Below are experts of layer 4 (counted from 0) of a mixture-of-experts language model. Rows are named router (the router's row for the expert), up (a neuron's input weights, with its number), down (a neuron's output weights, with its number) and show model dimensions 192-255. Each number is 500 + 40 x the weight over its row's rms, rounded and kept within 0 to 999. Numbers have three digits each.
After each expert's rows: "comes after" lists some tokens at least twice as common just before its tokens as in all text. This comes from a sample of Wikipedia text that the model never trained on. Tokens count by the router's weight.

# expert 29
router:398477492552450518459494477442516522555474508519441449504434554398580499472508526475516457439530611498522498518533479500460526531495450456504506571477561476558605497462485494500549477474428569
up0:507565524497557508513484461481485474525556493545480524432485497529492593545532466552464508508427478506557513505522466514505489461509549473519571532508563440590515520595473484540423434437504460
down0:496508496482494468597565530500560475537481506463524460501405450532508524490514499525472544542480451460517479469457482537524526410477571492616467469584484551591460546565475485558466456555524495
up1:491453515468469514507442466483401512486420393492521477478568491517513520560483583517496548511490515533465539473526413568366515500549421524545492498520516486520516426499528457491462522477542475
down1:441490492450549482476483496434511540518554453528502406545502511469542532453492499514545529566476454502485476518458465537555420543487429458530518561564523533541544523501507529504516473502489486
up2:518473495497519442522432445513417514506474430488516445492491441539514504505495525514505473490492485537403529502517574510432585558573470523580537532536545543545506496490433543561490477473515457
down2:478439479506489554540481556498516418465526453485484520548541518495455505473442473520487517492571475498474499482531462484541474580489471515539533521520421485449499457509449517511503499488377604
up3:534521477510435525464448505439495561470488474485569474522550544529508546518427535452425444495413514488453501547492566470502485478501427456524547511472545475486568559463515475497544493485450470
down3:500454526474493520528568460405441459509498527512509469583472540529560488523425522519538410538522556522494481461457518443506543466487464423474482551428528422511586571498500501531481526473498511
comes after: ",", " in", "19", " 18", " February", " March"

# expert 0
router:541474452551581488518481521454542556515461512505539466428447504543458508509508487553433422443517471428559495489549473524511480465469520486517464543447561522464506540434526550576498504468508435
up0:581474481449552534483463470516556506493527538480505450458503519519477543469461509444450487519484473505525487523505499477449501472431499529479469527522537482466528525454551528454447534529528488
down0:505473544471452449585534430503439485570510546492434472502503568493506490510462528503541517526485466499581421486460498517531464457492461578503487498611499545493476515484509488450501542532525574
up1:511517445592498467487466609426556529446486522576451502409414482526435489481476507522495448431500546470451497559508494465470492456459509461494449485478552500490523496499509588537514550439540431
down1:591509450470531544514535525477569496497473481471565471557448498581495509481465476528439477495412469490535434500570473479503502533459481432471531509419515476446509557526503583555534525483494497
up2:628476476486539562554562507569500513504488482528466535518541506441466485531452439579456493472481518542482524540553476521441514499510491609465557508528454504524526474550477506509483424488459471
down2:453453506501558524506471482507550501494517506452514467502471417490496535611578411485479503522583470520552504450501503557514506530511530505510464515537508481567548456491526539516469493505493471
up3:496502462509537453488476432489493525482515528475548407557532522527528497516477490418568568535434438505443503533464479452501492500491454488456490540488535439461529408406466515502481508467532527
down3:527494513511425527474524518561498540452495476541491519547520497464540524510495491543524435503492459486470555526491534428490507524453460456543583441497501495562453512516484458470501528500505522
comes after: " |", ")", ".", "=", "|", "\""

# expert 35
router:461481546505512436503555545531520482566456503398516466558530502586522495475455510503477462524514453423466527496475539491496513449493458530571506564495509486477522480477455511490454448502551545
up0:536551540489509520499496519511474509496512492475581464488525477503629464606456486430512494536573544528480464470490442477461483533547499499452593549469542448480495471443470492486446438510529502
down0:470561564483432485536548515533500516572470590512390471517528414510565516495494486460517570509531499488531480494499457519485456543501560493517483519536465592456463485486469513464535519509507461
up1:544508453497568501461493588490507476491512552493534464498511511497495546434476478530521559522562466454428543449522435482516513546498497461544573520498484457548478511527492486519496523515481553
down1:507515433492451502526509526478517473445540448468425489469546476447450498450570507513456543557529429494468513467505509453528439520509528553534524377587544442461539481476584481437459568516450485
up2:508552519516534530485504504464512466528583566483496470496524454444484457474425538457515578445522555447487511507541562470479457498486521537532518510505476415506496520466579444453501532542550538
down2:513424465562510553483543452566565504542462508520476526501460545513530469536486504371468469471521493434494496511449537488457493470514439536493560577458449476542465417520519483443381529447521456
up3:458469526498522503495494590522501507560469518436548436465444529490448544535457435510539489509443499508437457478476552470450443517513566450552447502504511436547491567569519452456542523449530523
down3:437410539497456528485499510570482504416473486401495523603581503441449524517508449501427482485473442606431505532516514479498532590467539564553469541495488517609579513515513462464538460464448533
comes after: " the", " a", "-", " A", " C", "S"

# expert 2
router:512489533489517503489487419554455480515453578563533429432506508569495486520523480517558462486423571444537461496465490538497500463516447525453513462452418497502437529482508566516477578538523537
up0:533448538462538489530469498555519494469509430465499407448514479511521480569444478535513447487512519452483519592493509472459452456495510429493497460549546492503472569457461441567457505466520467
down0:529399445490470497581504475556543464475430508515515442477460485508564484548445543523541494471529491479496533521487503517453481515443503519455500528544497588554560505418499454512489498542518484
up1:535525506523509423417474518471506542495493506495488515488482426524527558506555483466532456530552518491582506636459521525455457547452462432449553466482494464468474453491504520537519535506487556
down1:521482527515457498527578475422542473546528449505534553502509515453462535526482497500502487540505494460523468539446490576519447444551489519484456476540512554489504527554588469445521503514524543
up2:455568532465481471469539492482508532500516502411424495508470537574467573550522483543529455423548540498550503520451483465533545532507500461505480471477453471502473537510553518548529482440497477
down2:538486493487529518520460487572507511464479463531541465501454491598530529482498536570511505552509498528522397538497500477543521487481483530445435440492518459462510501457451460416524489498487457
up3:530490546456457436555468496549477511470481469474467415560451434496486564564483498541488469555534404526464521570491455521527569543515527533494509503485518574457458553575514423593493496532506468
down3:465495432450481542540543504525521550465474462529485440494476461511507515451538502520550472464463503523510477455511511460506530541547504440462569525494506576498425507503588478408495497535512438
comes after: " |", "-", ",", ":", " the", " of"

# expert 36
router:478470549560456534544521476510489488474503467433463568551572477542537466466546548543532499531503459465550488524572443543510535573538568544551532463448500562576531500551517481417422447565461506
up0:503502469501454428530481535542464575457493492590490480502553492483549528476553486519498507495510512543447494471494483422573567500493472518433396508466506448502479461558511491498561451486442452
down0:496520482509552472493541487491483482493477488504506497543480559514522470513512467413510491500456511415514442480533531540467466482466467455481574448570537522458442453533574495543572441447446456
up1:527520463575515534533502538496478511512483493502601500500529502470551485503467518581514484564535575557476574473510520540577546525535486514478541528538444438459490448575503489461540491492490477
down1:459517547444492573513489592469542498486542537463446520507492473508394517413526554504499436500523488470558510487514565538560472500500497457465442496519595537533529479419513452423454505451485521
up2:539494525555565447417465543596535466452507574452546469509503549531567471466552523492457457472541477481493482551570480452449513469542442493567477488521529535492571480502429555524427496498469539
down2:497437413530497571572487503457562490481446496447483574518424503511534433530532472504484500488512548540570462561530500474545493529511509519524501516463512459516437557537517504468522456482498504
up3:487516549504515522467517493509452453460475542473415535525536508440532484526473447519451487463524512577478492535482504494488457480496531501505503469437523506498587515452455498528490466471503506
down3:438530418460420416513497498542435602504531545506381555482511475518457543501524442442449495460545459500460521557519563506493452525506470521508577487471470537528486511565497486489511534500471517
comes after: "\n", "-", "|", " 1", " 3", " non"

# expert 48
router:487471558560540499458491481559504541543519557476457425490438528487545536487477504477588474498524578503501473527519503501569495528493492456480591517481455466464510497493455584404579561493493540
up0:565536459459480472432529534507398521518479526548472524600535509489544465487430525521532563496489488524479535491520529538488531535582510463512459462490503490502541437486509433556513490473497515
down0:461519528454453494481522475547558481444489460522534536428554457419481536483556425480427526505524460501505477507541498482456557526464491521471490420529441469427508375440475495495508538462533465
up1:515493449473509495468477450517479472446501435461432496479486468469447481479450487522439596445547509489506565509515502503440474506460528541561555497489456556447497457495396503435511456521518601
down1:436520439513518520534545510478483498521495432519532480452546457520512398520487496491513457461526578522518484513452506482465426516463559450505540466473478510519450513517551544631507417521537505
up2:508526539537472489432486503478535476497487544514544492536509457559595495473509488483517491533544456451526560530474543536494495534508531474493492515495527438494435489474468528470490434519486508
down2:535476529570501540493519474473429492486561515450521473511504522583566451474440584514490502532524592516462518500503533485519472431489521508551535466547523475435454521552520410423552484532483554
up3:540511506443521503486500470536500496480470526497489553553524511514515506541550516521469565538534500555463517470496435470475524504495507502534497509513501437457506542521519503418547480473481536
down3:489499560470514426505529468493501504492516480433526496545494549455477528564560586525486536523504455397482539473563476472483442458530488494519457529503562558516511491553466444400522576473513539
comes after: " the", ",", " and", " of", " The", ":"

# expert 52
router:501528527457454469463518559462550541446561435503499544535465518571554418446514515516561495436534558506486533479542485538489522431505487470542509524484450567553471470552456560524481546499537504
up0:515421479479488554551466483491501468437546564471502446478524434521541443536454513482459444461474509510525505462592451538506448491515421458424523452538455499458511502492517456486518404471480455
down0:539530447517434532523502504434431539492513495512538465469440488579485460527481475568474593454454501464513427480525525516580516513552537421572511431535516506471527440536524494488407500539531540
up1:503482439427490473454468437518505466493495441499444477478457495554504471482543548517562511549516529500486485500443520480480538506539508516477512588500487407454498539526557533512519489519537513
down1:468524561557479498484471492464486470534449499535447468504481518483577482526517483499468473504521462524462428514454462543522487487482491498516534474541531532575524536541481556517502499499497486
up2:536498542478563487535543472614511539498533575505504473548613535487583485553588462491512455502455487536461391461500529521440549434514563489489530531521484535502452472447507543444537514540497527
down2:417562574523563481494483450551497478511516526491557523479481479473415445520531516459460456488531519515511474476448551495537494492484481473507478473433458565503462449546537495587567565444539524
up3:495512519479581501517510544480464420453501483494428497455529508525542471518463509524405450430501482504490510467451437532443433474500491528563482461431593515554497460520504498564538508471452604
down3:513437500563527490521482542494494476569503477458513495450501465485623516518507415487525377527525598455511525474454402524482444517497521422506556502455507463490518496552529499399510542505548405
comes after: "=", "\n\n", " =", " 0", " also", "History"

# expert 9
router:443471549575386484496491485523566512560494472449440496514527403475502435505556531486496479432539526512528520398503488526468465514515454511521510533505513471499515471516503526433537455394456445
up0:556491479526519520551475523489568468489465460537470477500514500477476503505567469514487511546544447503465468530534452532454499469436524484536455468508508462518454573506453501452493501513564533
down0:464440586465510560512495533503493544520517515538487533429410468497513442471466480507458494491509446529546462545536538469559578501490433481446539490498504539485512425553492517468403559513498504
up1:538465592534470544586509424452474541484492521531506504540521460542438530510519531491529587380526517564476544459527493561514575464479459523539472416505456485490377489547513446461474465480524513
down1:544558440540517566530493514537532499500525550489532512503453496492455543535522497502502489521489443456430521498464509493502555549465504465519530506511495481491446473499533511559527501502469512
up2:460512443510470555495423513508477503449530485531471541539535522537529501546488546562532535456468508509554549487433507504480476452580514474491493480464491450546590558485483523562469484586450569
down2:499506448435405489496528555491500465475558627526564474510487439458466461507531449560508491522493483534491571454459515471540440500492514468593457490493507504424522408509508468496513534506522477
up3:521585428493487496501535472465463493477484469551473379413535471492503509517555459479495509515490543602470524466433467504517545484499501517469410413494527500530480541534569588649486492450538517
down3:455470509532440440529464489498497530542499526542546508437494537497493537555527507526479471488458452509507493429542476553521469543533500490497531470495482520519497504557444408485589542520489479
comes after: "-", "–", " (", "19", " 18", " in"

# expert 16
router:516577465500517490496510449437546491529443565493562518560460514530520560484469535445539527497566529479490528441526549475483578537545523463465392594532485520477504488444486511528531496507526508
up0:448543542556530489472506455558448514522456462490485535484481524520495508526422561499486460483498534509487426457511479472501491488490503512491533465552553560512425552488537491488520497433444506
down0:432439498499517468503485511474486481499481552553513558483506471540487532508533528513483530461527483545518572539549482498470479538500549463524511455540478567466514523560562554459405450471521511
up1:479485497480548481520502513470457548505447500451492467441489464484507472397488446515479529501442511461539475453517541472393534498481484505468501528474501496450522508418519572441426468490514503
down1:471516525431565480510486501491481541503442485467528490561532490514456434482599481552500548430614478469542525459502531474488481496459542536547504577458505442481510559442577542560479551451540511
up2:583482461543467543510553503504483527453550491588509503476504460539515467503466473494443523534417508520533506488507526523469454576453484457512505451538497457513458514559539506560529477537494470
down2:519519503468531573417451501474469517453573514416423536531554527487488495457534491578535567525453570544542582538513462504475489471655485451464465491454516486530509557491495492578487463479479571
up3:502549441506501486455430474500521524515503575487522488516541521471579489488463471516443493532519511460518533480489459504433493457409494520496496544500501520529552484516526560505488461509508511
down3:505541461526582469437499491532485489446509511539511475448516505486404449502455528472535492464587513500561545466514503510489590488458575496500489509464537510499445479491483493490521389515465472
comes after: " of", " in", "'", ",", " to", " for"

# expert 10
router:451547537404471521544571470521512535502475509481558484482550474554501532471534535484576526545514414514488468545528518439537458564434512529566537501540481498508454570485489546462437483509555503
up0:505485457515478484509464470455550452493437503521506564524528433487524546544538519464446425522436490548483512552583485479512490546488501564467418494482571503494507586487472545520548432448490493
down0:489550495445449484486533459586500573441489529459540512533509468539473426527549564383461480484424538580456450471493580496493498618503482550489523520400535520511497506503498532510505465530451497
up1:492540546523472518433496466452485513499549442495493482533471521511502509449483411508481552529504503470546485565554526469448472465423529532448476492579442495545477558471434434510538554508547439
down1:517467566548444512455493492515478505571449427469545502511451448455568476500451445579556499464501510494501536589415612472485426510487545502511487494537531537445487469438431467573494523507551523
up2:567495491478526481559508460462487496483527417505447470480455528477499476509501496503529498551501443490472476515457508460465578496532517491553536493543529559544516527449489503529487484494500534
down2:509528485490446509565472483517515465541475525493600461502479562514511462459484533493474589496546434465536494526476498542509449498420492477589449571510500482489492496489469450511574577485498518
up3:471526499522502485480497456505510504511495449514540494515533508511510409523476538493462521515497527531423403489459527479553486445518547467523469473501499487510427512537475444507442575508457489
down3:530529495529475532490429495483464594480498483507526532502523473579518481481438517450413572491560468486510444545465523422489564541498468516478545537491420515528483455530474500512510519532478604
comes after: " (", " \"", "\n\n", "-", "=", " "

# expert 37
router:499426507515481532498552462503428527513512435519529526584527507544475480427454540525457449474456476469511493540469515528512493442509533448496560523507537507516431574440512475569499496546519496
up0:556556516517466542483514522461555579551482504606479594537551444487525542478489476508498524503504482551502487508433513456508503537446536475497517457520480517478427564491538436495486594559509461
down0:484466481526457482486522540444437490539493507465440534555550518505522549500490500499521517527445556511546500502506458479469486485538460510512469515530461506593475543515496473495463415507509483
up1:449485473491428552463553521499526422452459507461408469429466454504443495531519524440498475469493485539486466450562583551518449436569409496464478580443474501627456497495508516487445474549454563
down1:454500546524457562470511449562471521483494513469487511504570527447522455474464438519501503485515474511537550508528522464593541369560538476548509390509451479526551493553512457548549495471476411
up2:484540488494467450468514494478511547531503540538540546514443531519495529532534491554561496476484482562479548424479440520496471510427529501567447512459455468402550475481510553438465513518459415
down2:574515505495565473495507519559515464485560424503558526478505491511453486521467489499500562550491472507519480475537511548565531515493447484476601599517558514427523463566552474410508547493425463
up3:567531545545423529496483535518444472489461483460466506496491549532572539569462523513517524519492513417521449493437511504502415544583487471513606538486491387486489566582523481505536571532557572
down3:458535477523485487487506490401511454539502491538504376567467479458497463457483522489486478454559515553475502367531494559516440528487556506471460453521445416433552450471491510490507484451485504
comes after: "\n", "  ", ")", "%", " 0", " —"

# expert 8
router:518469459559523467536525492468552511488449489495544449499456518535449546516556515553513504472477469502516465482490490535535478458497558473458512512416529493470505537471588491549489508561436452
up0:541512475489526553464506461451538593484542491530480556569479432520576456498527490516495484463613474549413535519464506507483430507467455490511502492503480521456466501483506527561544524510469461
down0:501556497516461532538499464524502528491449564553456468467444480469446496533544505485453427599532483446441486529487507502462526493468495522512563544473477454487568528487509528476546504444524477
up1:530484476532506510515527484499565463531465441475499529441467379496498442546447481498476541569525492499495525470545511492463525515490561524489461487469483502460479493525440537588546487492488454
down1:481506524539515507514475466575510414423503534493492543450527612569509498492484523543517510475459536530493460490522500504508457538469472439504522494467537556482484554527450492525458457516511521
up2:484427458551523503483513542475542504432514493506430468538459518554533559552506423450543485487509565473454565557483465522485531487472469454464435502497522543471487455551514487484477484511529489
down2:515490477509516471554479535571508548560490540488458466483487544527590429448469443492503476465552451483474523505459463498506444522426536451510502483461505518498540485473509445490490473487483422
up3:502469462500464438476471530520496502416464488503501460435436435488471535494502505529561459600478548520473451521437475439511512558521528525436497469465506487557538507466542550467484492539515488
down3:448476468553519507536464495529455410503501527523504482520437504460435469493513508460542415488464456565525515471513462452482497491516515492558498510526505507505481508447515547456594440510518498
comes after: ".", "=", " |", ")", "|", "\n\n"

# expert 33
router:468475510536439459468539522515493488469523527532508520456443434498508439447488518522411506496497502449545424538507525500546553558530530470562480546497478575507487549564521443401468528475553466
up0:495525454491512505478530463504543559476466465447490482537544534509490425520504499534546418517505519534479549512451517503461489518547516500492499496488498458507476552512513575505493495459591534
down0:512534526446532467513490504421485536525436507450476515479449479440471518468470438505508500381497571553503489476551501553490518489511503463540531495515472490606509511459461513474505515495492532
up1:478434452499525483446580517496513490563465500514552438518448608500505507476598478538500525477567497546489439434462495544520498518533525469565460432542517418505487482532451452545468507487445519
down1:455484595447451409492441484469522443523501445528490520449453502449412459418467426523473550582479513481528467552465519553594565530550426537508484469445445443501481492583533491529567505514484535
up2:480481462507502467519581453529564505475472464395477530544549483539541498499477480494477501598539504519538468500476483438483564481438532449485465402424492477464510531473485472427593479530464528
down2:483451518503451496553505547463527519445493470508473445512473444411521490486546447472515493453473446499505496550475499465536527453500534453536430520521465524545532501455486413509458489509481549
up3:438518459522487565465472484589493471447444504458430475491538498498519532517538498529494490532606510474490494520489451568437565443442496487514497441449491501476444519485404376563452495482510533
down3:489457517513460503512530481550509444483541515456609542453430548492465499629518499541505493529469500432554506541537540499551504512495582509464468629449609515486519446475500473498543505502451486
comes after: " |", "|", " (", "–", ";", ":"

# expert 12
router:486476564470448468494516488483544560479520576580450604538558504474468429548493522436467524476493471501523525496547463590536487561461425437552474534524570532518497469518427432563531512464497502
up0:494497481490543540483454497455387518481546549625621532512521506475419444527512496504499521471466523509411538523483500528501508461467509428499485526507507460516455429503478454503465485574518458
down0:472481532465468596512494494443473510529581475494503521525530460466528487519624482473469542502497522525502409502456466468478540497466526542536490450454468498514509499545575566532509458508557550
up1:508489434504455547482518459525524474541530518477501479472565490460516498483454483553549541481517423569553500591520461456472475496561431460505573540567492455507502476611364497492501588468534489
down1:554445508534477480501508527530528465517490524508532508463469498563449562564460505505527472416426526483526548455499514442498483508514555521532513508469479463528520473554453516462423470543492488
up2:538490507429554514506506477633518442425463514507527550501532494436544527556474488483439512499525470545519526482527513536490541494472507503504482499461507505510517538491454497488438537520491527
down2:493460494453524554479518460547431473506460492522520513539396495444512441476520502489466497443499382522522436539499553534519505537514498549561492413466576516439564493489437520470473452514452521
up3:450548537470490495483490496450576539505539473543463524522530462432449534523480536514496463467495442555488538518484508508511441463468534485490418461524535498427479592470499463465483485479443489
down3:591454496461409500560549568563520544494519521472494424498549524506569499502504485484516447526515524473472444496433511524509548491540475541525460482467564506581501431525470536529467511619545512
comes after: ".", "–", " (", "/", " 18", "{"

# expert 18
router:534576504522509516529519498515461443514525527470565489572475454531490443490407577465522460475484543523493467445531486536551503539579512430531450489505458518527539570511554482433548497486513471
up0:552473556554519519486514495572491501480539510501538496475508504603576535519492491502534468574456507497571465501536531559554432412529485567493416557564482561443527442482528513463575478492548540
down0:487530442487471510525497451477502446543510569521478507496469455445482519453482566556505550486411507489440469481549483506453501489448489482471391544488549520508480479411460459505505539566441529
up1:530480428445631516501541549429455499512540527504556455546496511596531473497553506458489464478522504465509471512489503471523499509423497525520539515503525485588499469521568445539524454586507474
down1:466490581493434506521523444531469541496438475513522463471435507477595512473418560579554481423524554502528505506430516480460501446508489546583547471551482521514577530458537457483545560514507512
up2:543493414500458485513510503492496560464522495572495496513577469513414465470528543545485482429493429539534473493470496531409449441584497532501455442529508526489490502618524472480517488435529537
down2:536535535562543526481528494509507554497412503513474490499492516492452586479514532518555571478522455500519506531509542519526526451402499507545552404526562531388499511443510392525554481502422524
up3:484540465516568510537493546447458475488531503450552484498473528493482463458506483591499539579471497535583476527524491470478522552524550448444546544475541493516538472523522488457505476511489498
down3:541493490431551474443528485509506467459506600471470526489478531544461476437493421543514544482537464501545559515502563473457489470492479563449592472502465488526520436467461594410436510567486486
comes after: " in", " of", " on", " for", " from", " at"

# expert 4
router:512546498435497514597493446518517512491447524543552464490573475521528512542497571515498498521513410507412472522473514440534467469428505503511467469472461511486489508560537569491441506483572495
up0:442519477553547484578475433468488530545429573518539527436512501478485452487542438491545487466488541428440564539436496449482544569440516490530541568448513522501483465474560517523522455563471532
down0:481484541510466513518450473495483517531445466605480583544485505554525476541484538559562486452476493549520479530476401503484495469527587577519452569533505581522441603521552452541505545582520608
up1:499506455478474525586485493592459539542476532500519527503496497453467522489502506581533432479496531469511511492424426468502527451441505517461471532561497464422498509541575472444433513479455482
down1:468479533477441535507501466472520538529463483470604503553463497497496556547511524547517465470541522468481572510597562510506484530534527501510531480493494502530526430400501545487432475529545515
up2:523553507533481525461515623474482478521502475538499481506530513433452549510500466503535514503517507537454573551533496490508389514481488555524546537513496548581489462545484553448473553450486517
down2:453519509521515426520537472485525483499482529532521534533522503588475505504462484529487481521520517460473498482493485521515538515442426512425525556487462545520507489461515479516548432511529520
up3:494483450465557530428519522484445471570480523497562431513480459481436493536413444489487532510537530499484525495470523514502387481461505510523512496538468550538502500545483533504492549443617524
down3:503551479484506543501532453566496472572551536452510509470493499542560551520511490510622503540483492477447442425480570572561528524530511462421459525490436520523497424533448456470479539510472449
comes after: " (", " \"", "=", "\n\n", " ", "'"

# expert 46
router:496486431536477556486441496548533498476454537497479472436469475444522521515459460560509473410618538508552535487478573479479514529526483500491453446526496489473456514439518483486539552410516501
up0:513461477474551560476539499485532412464424519527436484448546471449557544436416481599447498484547535557491546503489510536493516593418451477509508461535487501533523523453383445494483495509533518
down0:514489528544571484509458507539539484491513536516492454478488486506526528559495551533558477456541509513505459509432541591501542512479426512512515461386500546605451547466430555492518413514512510
up1:460483471516520482528517477549525430474497547560485431490546493464519535460497534481434493466458420557483479525515483495519508545579443562507455516455529438474424522509535544489544508466491524
down1:497497448490519434574521461496461445559499369490507505536532440516525483478467507509492425483458459508559495469503427425545500589548515437531483488466416495478437565489557497445451548404555481
up2:491502426497518506495525498492497524483498543512469471484455465448517512452427567480473531457580471478414504542502525532533520497522447525496501518503566504525388564460511496531466528525437517
down2:530434526547452487526514516429460503469496523499566512456532457399528471532510472474495534519491473506474510532453478460509476549492501498526478438534388423475502520460505448486494493378512545
up3:499462508565501492455525571450607473464531534481399576560444549427493491483451507462439478518517464471514483474492526577510521497457430420479463487475443470515460559502500508517530494498507485
down3:510495528436494422545487473556537529534514478472470569490511529484527523441479521538536483516531545491490521459516460494525405536497500487567508491463471460450500430437493525535521556481495525
comes after: " |", ";", " to", " was", " had", " has"

# expert 31
router:439431457529439434534527520610491499515550494556502446538507552518529521482556529575506537407554476526556441428509483504507550462440529434543518524525502509444579452494413378422483508501550486
up0:507437481573509532524563519462482447454520521603462497502429587493499507484508518556537444508540517426529521513526496486498515480515572486558513518482506506434602419507441458490539484453494504
down0:476498479526461569526521454491543447494485456490526481511506501506489498548473480492550477476459460498496508475490471502514483433477540503435501549505498512523594442523579502554544507523422480
up1:523501491501462449544518494470490494542515487577544516488492481521560526529507474477465519589459491492486526519560556482511429570444522507430454548534502514510543444551483536490467529501541479
down1:477534509563471504528482466476469460500412533529456544452502505519381528484481447449455508524432533503504533504555511453523469512501443530432580523470456475484504505532463496492454570462488440
up2:464491455518504554553475514577535574510515485480584468564568463540552488487552497494563461579539508525521463529610474538384532500548461499476487440530478523564507543461450454546443508585465503
down2:470438520516537523536565442516517494476492536558552446570556453480458493433544591517456445546567527528556523557494428498510450505427488540425455487504530594507523474459447514465512507438493483
up3:471475435489469443464478517580499466539555407518494507508455536477471522460533535546423498474461525543462519457471485489443496469510463533506536496515495488503482499470523481443487462512522517
down3:477458500462480533459495465467476441488499451512516470493499629517531538540464453491527544543436492610554499467542467502478487583475553468493484469533536435517486525492539518543474466479516520
comes after: "-", " the", "|", " of", ":", " at"

# expert 32
router:548450485498520568553491489496457487548456510506490459423472417542494442464520529482560557539474453457543447500474503405546562527547485472498464467506461526511502499502523510527476526478538533
up0:552536495432519527478476493454450518515587448442474448519513398494548483511429468429495542529552488527485545513549473486528509519526523517537454485465528542467492614463509522457540516482500485
down0:528497577462437424463493527535496567495538531527528598477514500500494551443451441494450515454497467513494615504448522488508499450543496509523529441464529502445578455504497402523481490530457433
up1:496530479516574593497505503491487531541557504529529506497476491459486522498507542497490499445523488502501439501546584437479540481439534435508538505471585464546521448471450502539518497491485526
down1:454485453550533513464513469481439577423432552516505476498533513487510493471479508490597487532506551485556470522537529486438537471522481539514590456545515469561564491537515520539497548474490544
up2:483496442523594481544504490469550447483456481549535481562547482460493490550448518486487557502507522494536489459465497487469517450505495504482428479441422459422453471405529543493506492497465574
down2:520520593451425499488517525564494485483472495485473535463557570494442450483502504525424509456609522489488497511561452476491554497453525477624536557464522496526547523521491461524499512486478502
up3:592482503532516488495510514529460510437444506540480427553490449514486537467467585549422535565516518483485594434517463509511479477455532515493510502540457437544449519478534406451559497564468517
down3:494438474443399436495562425526464459515547428497483495520456650440417515486504441510502543468466532511468509442452502526533443464534572512491515540553518483525465524524491543483518482509507452
comes after: " |", "|", ";", ":", "-", "="

# expert 42
router:494485479517579413549443512406471457479543492413527509587479527501545490477442470441551513587497422526422577480477521487520477521489423532461426517526484532417442454478519538487586428493508462
up0:489494478553554502531511559463531509482549473571623455493502465453472448434542516502534467498547501503462532485513495485541506488482449512475508493520469490480549535564474487532497431499559500
down0:501504500440385493493455410515518539496514505529572467517464504520500488553508536550559502509521429516512526470554547513565471467482550517459517505570514543485560519461504491408397474488487531
up1:516506466511490459591448455509511493465508414472542470517502427559451536428508509518495504503520425477357492543498506449543469516475523500515476484487511519535514524495544612506489459480586465
down1:471540475435474486492460495481495485460530494471543490399437545505489515517554524586452528501563464553538413514495561471547479456452507545556434581451504475474487519500476499536494404497518529
up2:481519457497485593489440521479530521515491369454536414525492493437468496514495407516553498489490497456537520557448588444470555521528459436425525555520528499496496492490457496456488429447462505
down2:539474464486468521474516590535511579529504471516556417464470534426409501490500491505504537562441500467437499582521525508423468499486551460483521480456506469530510458503564456556470454594508489
up3:497499400474516529466515453542535503460545478574530570530398578484572508425502558492489534589533433553467480508491493430478488507496475517458515530534493500450473467489465504472528455538570491
down3:461480562475440470513483451511576520471501464457510497414469509478493468468514586511527449409527518450536525532480477522490495526579474451549513419535503537497508539448546568466532517489485507
comes after: " the", " The", " a", "The", " his", " this"

# expert 45
router:478468510524460498487550482542444564537509468561556508562495490525513484450475452527444424488439463468533529537462519532500475442490518493527536531486538454477474516465565521526510486505559505
up0:453579486460518609479549498511541582469543508463490547494517500492507561502543517483482470408512560560480503470471559455491452525484479500473529492500538447522524472540516513417474534536514510
down0:506467426562459488479500463497491475523539537457547466513535521502455476487507407420506550485513523480561459502470440522491467406402501464499479517457529499534425475527500547460503476431497458
up1:445502460573513468583551462455453499511507503473429447482474487487535523535488533527454514512492513442509551490543478554487536418518509492460470462510443500520569402519506550519502494461468430
down1:505492498605520551469538535564524434509520465472475441505517471485501494527463525452491479449498522536436517526510468443491494538541515490494476461437474535479537492524472462474496459490469484
up2:472392414534459453583469478565495530478510499544451513509499464437495580459472422465420514500512488459517456523509566514481546523502447499478476434413472436478453498492510440532419524527485506
down2:431495514486498462534530477495467542489499548462405517444496567510531420564547441516493494477480520500558496490519490471479531515513539527553476522519480500553475468487550481488476483550479560
up3:501475587488523496553486510478510554551509522485527498518477492562507483509554541427571506469392432498433440459556524463513404470423464519478466512486479573547494467475503550477511545467441448
down3:540469459498453512522467513550529415568546515422502447499482484537505466553510466497493562429479512478487469515477488502455488525448504458482570538491548541592479555478441513577492559501540460
comes after: "\n", "  ", ")", " 0", "%", " —"